config.toml
num_hidden_layers = 13
hidden_size = 256
n_experts = 6
experts_per_token = 1
d_expert = 256
d_shared_expert = 512
hidden_act = "squared_relu"
moe_layers = [1, 2, 3, 4, 5, 6, 7, 8, 9, 10, 11, 12]
router_score = "softmax"
normalize_top_k = false
routed_scale = 2.45
balance_loss = 0.00505
balance_bias = false
router_bias = true
init_std_router = 0.0127
lr_router = 0.000659
vocab_size = 32000
norm = "rmsnorm"
norm_eps = 1e-06
tie_word_embeddings = "early"
optimizer = "soap_variant"
learning_rate = 0.00567
beta1 = 0.95
beta2 = 0.99
batch_tokens = 131072
max_seq_len = 512
train_tokens = 498500000
max_steps = 3804
dataset = "wikipedia_en"
Below are experts of layer 9 (counted from 0) of a mixture-of-experts language model. Rows are named router (the router's row for the expert), up (a neuron's input weights, with its number) and show model dimensions 0-255. Each number is 500 + 25 x the weight over its row's rms, rounded and kept within 0 to 999. Numbers have three digits each.
Before each expert's rows: "gets" lists some tokens that make up at least twice as much of what it gets as of all text. This comes from a sample of Wikipedia text that the model never trained on. Tokens count by the router's weight.

# expert 3
gets: "\n", " ", "o", " by", "i", "a"
router:515515492458535487501537450510466543462455512519495478508500490500498478534511485517504584500515487488496515506513524504490522489521493517533505514513541506501478513521537495522498514492524534468479501531487504423480546503498499489518488495521512476507506501496495470543527486462524525499568469500505499535512518513487492511529490497517523519493486479477542528502537455474538533550504520511554484500551498497530533530527483480488473530503479511469500496532491559448496514506468476517505500507467494504463482445462507483503466557532476487498503445528533492488483527504543538506445482488482509472494499469520504489487515516503541506479518500499502506508482481477457476497504492531458505523448516512485472500528481555528474501515480498498474529480468507427490498480489499
up0:489524495502521524511507477487546522469487475523494455505500513459529475492496468462517558506490476476471479543529486497487542549564471497483447488445562494512525482516514509541475511473481533456483487530496498504487527533477521520508522518495519531437509482518524521510478505496472472493512531509492530501538493485504582510496497516482552504547487520475503473471502509556486516558495478499509502520506502488441488481500515515533517499515489498499466516529524514511501488470460437513515514522524502533507516464489503492550501463468490502468476489500506497455492467517497508503505501518547524534497475486510514543501501502459535527493533518502437506528489477493484498500469509473486497518549503516505511512486502524520505491464491484472522487515484509539474546475519537
up1:482509509494543550499493509482540489494472512489504511445442523518501507471473460525492478545526518475520471497510527462498534491485509511547496534511487515516500441496512475515462508517525441486483484483501501536509539484512526515490503519512489513491480492544479509515471442467509506472498520495499438484528487496493518486532506470523477532507498490545486508484550503513521461519497513534508503540532496536516480454507496466538485514537527488496474457518494539507488517531467498526511474522498512530469483511496462488527523515495497492493456511475512435446504494499535506490466480557505528469526522467508526527533534540545510478458453464500497490554473537500520544523499480474501506449504508486540461490503475491506510497498496547482502490503502509490453496514491528
up2:517526486528492498509533511517506457478479501481451516509481494510507523469469505501469552543473487459494558534541516514455494478490536516470501512442500523505537513482484468551519532502493513510492516508483508496483560494523497524521504484503484501519564499472498466511564456438496460492482476496509492455529493530493501469465527507481505521533481493488455476498510485500475502509440527491483501506485467485486518526496503475493462455527482498451533493490499504525503551458506484533526508459486501500499514484508470495493499472548527503500495518516485516459546512487522487470516494524485472514470520480507516481480507506528527477545556506483521445460508507522530485487459491499451512544526493516495485491496512485481495518509505473487522532481517562510517543500470540
up3:396520487481459533460540495507495489482467473543530482487490506507531528541520542479458478460478520496551516504486487518528514471479489494487518458542517529520493495525522502524454494523501490472473499495499525491491504512549498503487493521496504512504508526538505495492474489497517483537524507504541477473452477486502472481482492458488521482484516501530535498482511486535498508517508535487478422512491490465543487513501457486497483530482507475481531491525498495514518531504517510509429525507540500482552472505465504508508487501499460543502525555545508506505524475502542515521461521503480458514478501547475475486432544495494492521474492498500519508491527505513494503471533497514509500514511463516545482511519496496509457507493499414507490498470480513492483477508476512
up4:456470522486536530458544504527483567517505476468508487511499500515510533514521513507469522483523525496521468503514513482526433453472501495493496512495504487507511503525483469497491455490523454491477559507512530477496493519496494481511486526460554493522497508511515559501516523489525511507526486476483498500487451488458454496490495524480519464512505472459522499469535533523535503505495502510533521545541481502470505557478487469473541477515500464491497530518488471514527464504496514503520508560477503480544499513462485483475488466522492487489481490502480529518489518535567482511511449507521497472502523495518547535500533509513523476476515529507484473513481497492465515441545489507474542479484458494516551484490534558489458512533492529516496530515519494493497521523517485

# expert 1
gets: " the", " a", " first", "th", " \"", "'"
router:482533508545498492519529499491476480534481486516533532456531482504480529475518479516557470456517532553507533470504524492490524495479502474500505492499493514483515482501515500485508478517462472512500490513528472535516520514580490532484477483543493493506538511491507511478460497520485494526493465494486453507505501564534518490557516521481516497534501524508477486468486489526486508464461454477500502502482495470540541468510517473467505467501488546519543481484522502506502483499533547500546521448511481509533485489548478478468522461482508522545513503502461442475487502493513542480524499534527489535477468483528497567479476464513477497509509481513501497463492521521500504537447535507524530492508530457481496528524525479487522496484532498481516496517499497556502481493542499
up0:500505483525499494488526482497516527494454529506461530517526501499530513496497537511470477512497486469557518533467488484497502499486475500490468445485490500474549500519475496495513533474468522488502501505484482515477486548508488558520493499487505498508506476478525515471472498478465483502488497485481502530521492530519526478513530529500523515494540522478486508476480547507532514538478523521515461509506505584478511505508481487508560513518531512509471463482471524501484494500529490477526499494488492478490492496573491489490498487464499478473529503484515537507496558504476510494455533485480526469516498483531499550505503475518519484485457475487445500505495490535561497531493512485561513498485528503466462487469530552457502435520484539511487558508524521568496518521550517
up1:495500478518516512516494460468477498493471502512509488505487499476495469491505510540505540476482503525470512498471497566570525527480497504474513491477522481498526504508522478475572501533492477524532506501503504502516525494513491534553519499463468539501541546480503493486493504488501481480529484488478481512544526549497513548508524477492484519497530511526496563499495532487499469459452542522472446492520501506510482471504529460509485485461492498465494485525511468525508506499476554484482511478482468469493482481486492487485514544521494457501499493474483496483530498522504488520522502530513489480494495467517452490449524501546480533513484484520479483508501532493503465549478505503485482569467427482494554512522512453504548474482514526552491523516461492482441501512500492
up2:548518465483495473496509491488444501537513479483509535454500479487502473515536473496476496479512532489496502519487519501504504516472461486512543535492511571502504472483483447536493515530520483511504537503515518514492484532513540541514490514477505540510503441556504531491519442536494481501492487480454534536481545520556464535485486521482534505504495503490469478525499503485552463498456479456490483528485465507486503502481505526498524508514455527518523532466498484510514509510530523521507474478490478525494514528496500497501493527492513533513533508487458507455538511471435536506472480508485464510452468501504475550479494502486525526478436526488473519523518490477512506465509485526502501487479463540493507535516528532531529521508461494533487488499477491521480499531472543
up3:503503557515536483473515515496469514494487494527523488478521523508509517496523507452518512496474530503489466554482542542507471483484461511483488511489528511529527490519507450493478484502488507481547478498460451473516493488525502492480514507478541519516516492494517514433543488575524476475521481470532522514498485539494493477482471492468488446519477501529521451497446465518501504525476469497460499510506485505490549551503533544496514520471493510522485520499491488560492516440476520507488529477477481489515512493519519468473474476518516509492530507483490481490463478504491498520480446512480444511489448493465497513503498474492520527514508526482498451457480479515488491488463497488525510503517498574492506511509512495514536492448516551498511475446474488487509476535515526
up4:512503466494459511530519475469485501503508518516494516496483501506509572481491503548496450472456490518534463514481492508517497472528487482495507519498540477495565467530523502517489482518482534514501507498452474508484564478493443568500504472465507491491565516536526513563482477466488517521550496521507475548538502496495507480493518490474531457506505414464476498464455499477512479546507539487518547537500476514491511475526498473511472502479511473500515509521490516531477467527502495484478515467476523508513549486511517497501510543512505505510491461535471506504476484502522517475496455483500501514498479503491481520527489461505531482452464495522467484465525492515524495525487518495473478504497485470523502519483457472480510533497535465467522484502517497518518468523526496

# expert 2
gets: "-", "\n", "|", " United", " New", " St"
router:545469523436468518516479525465547472459484481459486529489485492478523527471469487467498504487488496501495510517482501485530489510521479472496514510509493489518508487503486496525521540482532536508514509507487485468486523516450469495517498513499523499509459503494469516531498456519535460483532491478508556549502499447483484496463488536495454445504461497493485515526431518509469496484542515470437489503509444497515525500468483519484513440533514519509504480506497467514521516506452469488478436508475520505515525530476500502524509469511492496466512493497487512483547518545432529510512504500485479490501504523484482469526541491498485479495521491465473487502494517480505516488495516532519514493574469444508535495459475509473522513502508511485490466546551512509500483485499487
up0:521462519499484513503562533462511526533511520465527513523463482484501520492476534546514514492492483510469464516475517503510485504522500498513490505464497519519476478509563541560480519462484512498471501487481443498496515471517539514456504546460469511497481520471482467532494487491518500502523506490523531500495541438525489486510478504511537487512492500465523515470525536496448521551484462510475560541522515483509496504461494479508521523483512471537504507501477465480478458492559494538536528526526523502481503504475483543503489467475497550427503507491509466496546493510536470508503466511513500508521534538493512519497488523519475506458513492438478488491523504508488513480527466503507497454480491484522514521505515521495531493530513480497499469502522538478462465525488477
up1:493493494505479521475532472488508511504513520472525505522491486512507496486492494469492498454495497522520521548469458498532528518532494464524533496471499471500490488537454518510505458510505533521471465473483521519487496483523497489493419485494495481573492472564470488534504504512522496493534494508534475478548499461549496504548462492503457510524470533513441535545530500460551522480529516560479507457476473467516505514494513499517529481492500509523531524460505493489481479485495526451488519510512534507505527500465557534482492526500503504498545470500531499529520460496476458535500494456535513513494475537546525489499541515493500520438522513471523501499508487501541514520478473487454521520524471461497504497507500499495480517529538483505524484490494507515496485522516498
up2:500438525489487519469468489543531529531505514495507508505504498493478486430487498556519518497534517512508518539515528483552482531511518483487508494512519509488492466542536485510475459536487497552498451485554515486544517484488470492502509527554505510514473480498512538500497494464456493523497510532537527516498447466494513512517502506535518534517540504526504479509500488558465481494534512504504499527519453476483481495535461476519478473472507517496522481535475484509545527532503452519503491486516451494523482438477517515494511485526522492470517547481478511498526515501511524516509478530450553460510502507479478464503537495495457546481489495517463508511526560508529509519477534497463507513499497483488524487479484499494450502502550493526490476504489494517529478524536500
up3:509504519507480482488507490505513490479476534474469519520461494469487510497503490503501486484449521465509536486522513512488482514521547481507515496491485532507509491493510469545509494441513581500516521555485537471533499546504498526475516533453547443485477528487510449493513495503515434513526497433530507508485471522507492474466505477514508501483487488508514480485464514511509488485494465504453458539516475538498498511429465507512488502527531459475478510517485486508537482486521521498519490479490483512546476513523489492540518519502492514484504493498555495527484506505487512553503502525472482493446484500517569504499466479538540490509508515507488485507504482495519514496492522485486482523453473425505473497524486466472509556501480501475514525496528511502524449513456471
up4:493488450509500472474466523466499509512475528483477510481525532503515472524481480490507514462519480513521534510508529482487479529509491539528525491485479528530467517481496455514482558501520517512538461542521504495465500488502513486477538531457485522509512500495556502497545529517495518449483501502472532544467525502496485559501469500463505501487496515467465515496488528485463495475542490455470475538469482513484507488478519508492478479514543481507557494480495521486497526520518531506451451459478483518445514512471504506473491500489524496494503466549497537505529444486481521514538487499544485474546482527518478535513492507477460513542478517524488488501470457484463482494512536488520518431499492509527506478502502476504494443483521534487534531492471513490462459526494510

# expert 5
gets: " to", " the", " of", " and", " that", " was"
router:474478530491505496496503476524561491482531503507493540486512517529469481532467542526501481488498455479498475516504498472461519545493496526494479483503495494501513528488474519530491494490520491504489491525456518522491481514469559494540519513516468491498528493497513490497494510490486517491508549505514547467530512514500522505485473519510508477484486511503521482523526522536503470500425479538512534507527532577474473487482475528522482484458495498496558566471510482544501474552486519493496523514528536521499499498472493488540558537521531517523465514490506514519478484437494445510494507516470494514507503504440517509528487499467516503477477599490540538520470521473514442500492510469482474500493518529502471509487516455507490530514508507509480504509507463510532497501496505
up0:469484517532486500500497474472489516544524517466508517517498518547499554494488488519540541483519491449487474504496519528466480538505488497503501482492570464498512477482473502513522536447494500524565508499514500470518498457513500493514531493506503510511480503514480487450506499521504457510466528527505540458504463506499505520493449496489495468489479499464515517466454498540503464498460496527507530520548533484507496503497501523515543518488494489552481529496536446531520520480486502513469479487516482501491457510491523505550510525549468520425501506517461516495483466504482492515462482499523522486464523504511488564563503486460544521473493552513511556540500494497482474495481495464458524520487503481502512517519512500489517511491496481488476487530519495488495457546510518
up1:493507495530479475527518497494479477540520517515527458482542494479517478494473482512495504532522519518505480531449509478520492550489511516489454478490478506506562542518481498509457514475463474482496487497464482503436472461462506516432472485519490462514464485463517516500523499456523476502500524484498492483516487520496533502516505482467480500455485495474470482467476548524472505487449483499507478521524496482503458463473466530509515478498537495504524476480489499475509516486472495504488525482494494527499470522475501496512488504516444528471526536513512485464549554456493534468504537465471506456511472497503474448496544522514527492504520503529462542482503518474576499463452557510476473510512479499492490512488500471469525453506519485518500523497494505496513537497488520
up2:530490513489520492522517522505574499493452533527545453474495438481500494524503508495499487551479494503483477466464469508488505527499495507501498486517508490523516515493487505536512499521507507514471487478519486523454453475483561477500460457472480491480520525533467495505515478537506457500517518481519481501540465541517518499527507502473487493518515484546481517519478484498480459471476474480529489568452465523507495498494455526480507512494543487461473543521568528527511491474493528516466531526488517488476542485489522534490522460490528499499468459493477510477533490468498515486500499505482459500523492545541451500499492470503524528505483525455509521482484499494497504476484497477492471536518511530544501458502467446510494514516463487545519516503462539486481522504533493
up3:518492500488465546552494450464499495477515483504485483516496467520453515477498509494505488466488516442541459520501495469485496521536483523466504502507482474477503478475502505494449469509458472470496459471492511539488532469484501507499505556481504513537544523505484501484486458496498481498506495482478481503524520516525500448530496475525513474487509491533480549466524524505497433476470487478451481482559546526504532491491492528509503498453513470505516506515494480487474500480522535507457520455470537511497512490490537488515529497523491519526556525499520546508490523481492483494508511509462499510474477479444493527429505510548530473508475505530530548484510497492525519513486538489462486501542479529484481465563526478496513471445512500515501495516509513493493510494504469
up4:524556467498464504492524492503535485497473479517502513540493532467530490538507470510493485528485544526510487493512477515511494504443482527510503514507548430522531476526527520463493494441508473480529484495480487522468506496512550547510540495515470487523527434515493485520529542521476480499493504473497490480479481477530529509474532496492503510487505530451491465528514443481445472492481472496505523516503513521518496486550485515554479502544505493466517520494477506549522467513501511488501495553506526524484495426476492480496510500483554524504488508514497505464525456466474445504504521479500482499501502435479496498439518476445527531505524505480465474522524493529518510503475505499492507448521465529495505490489527487489500498476498491511500485493532492511488531515485486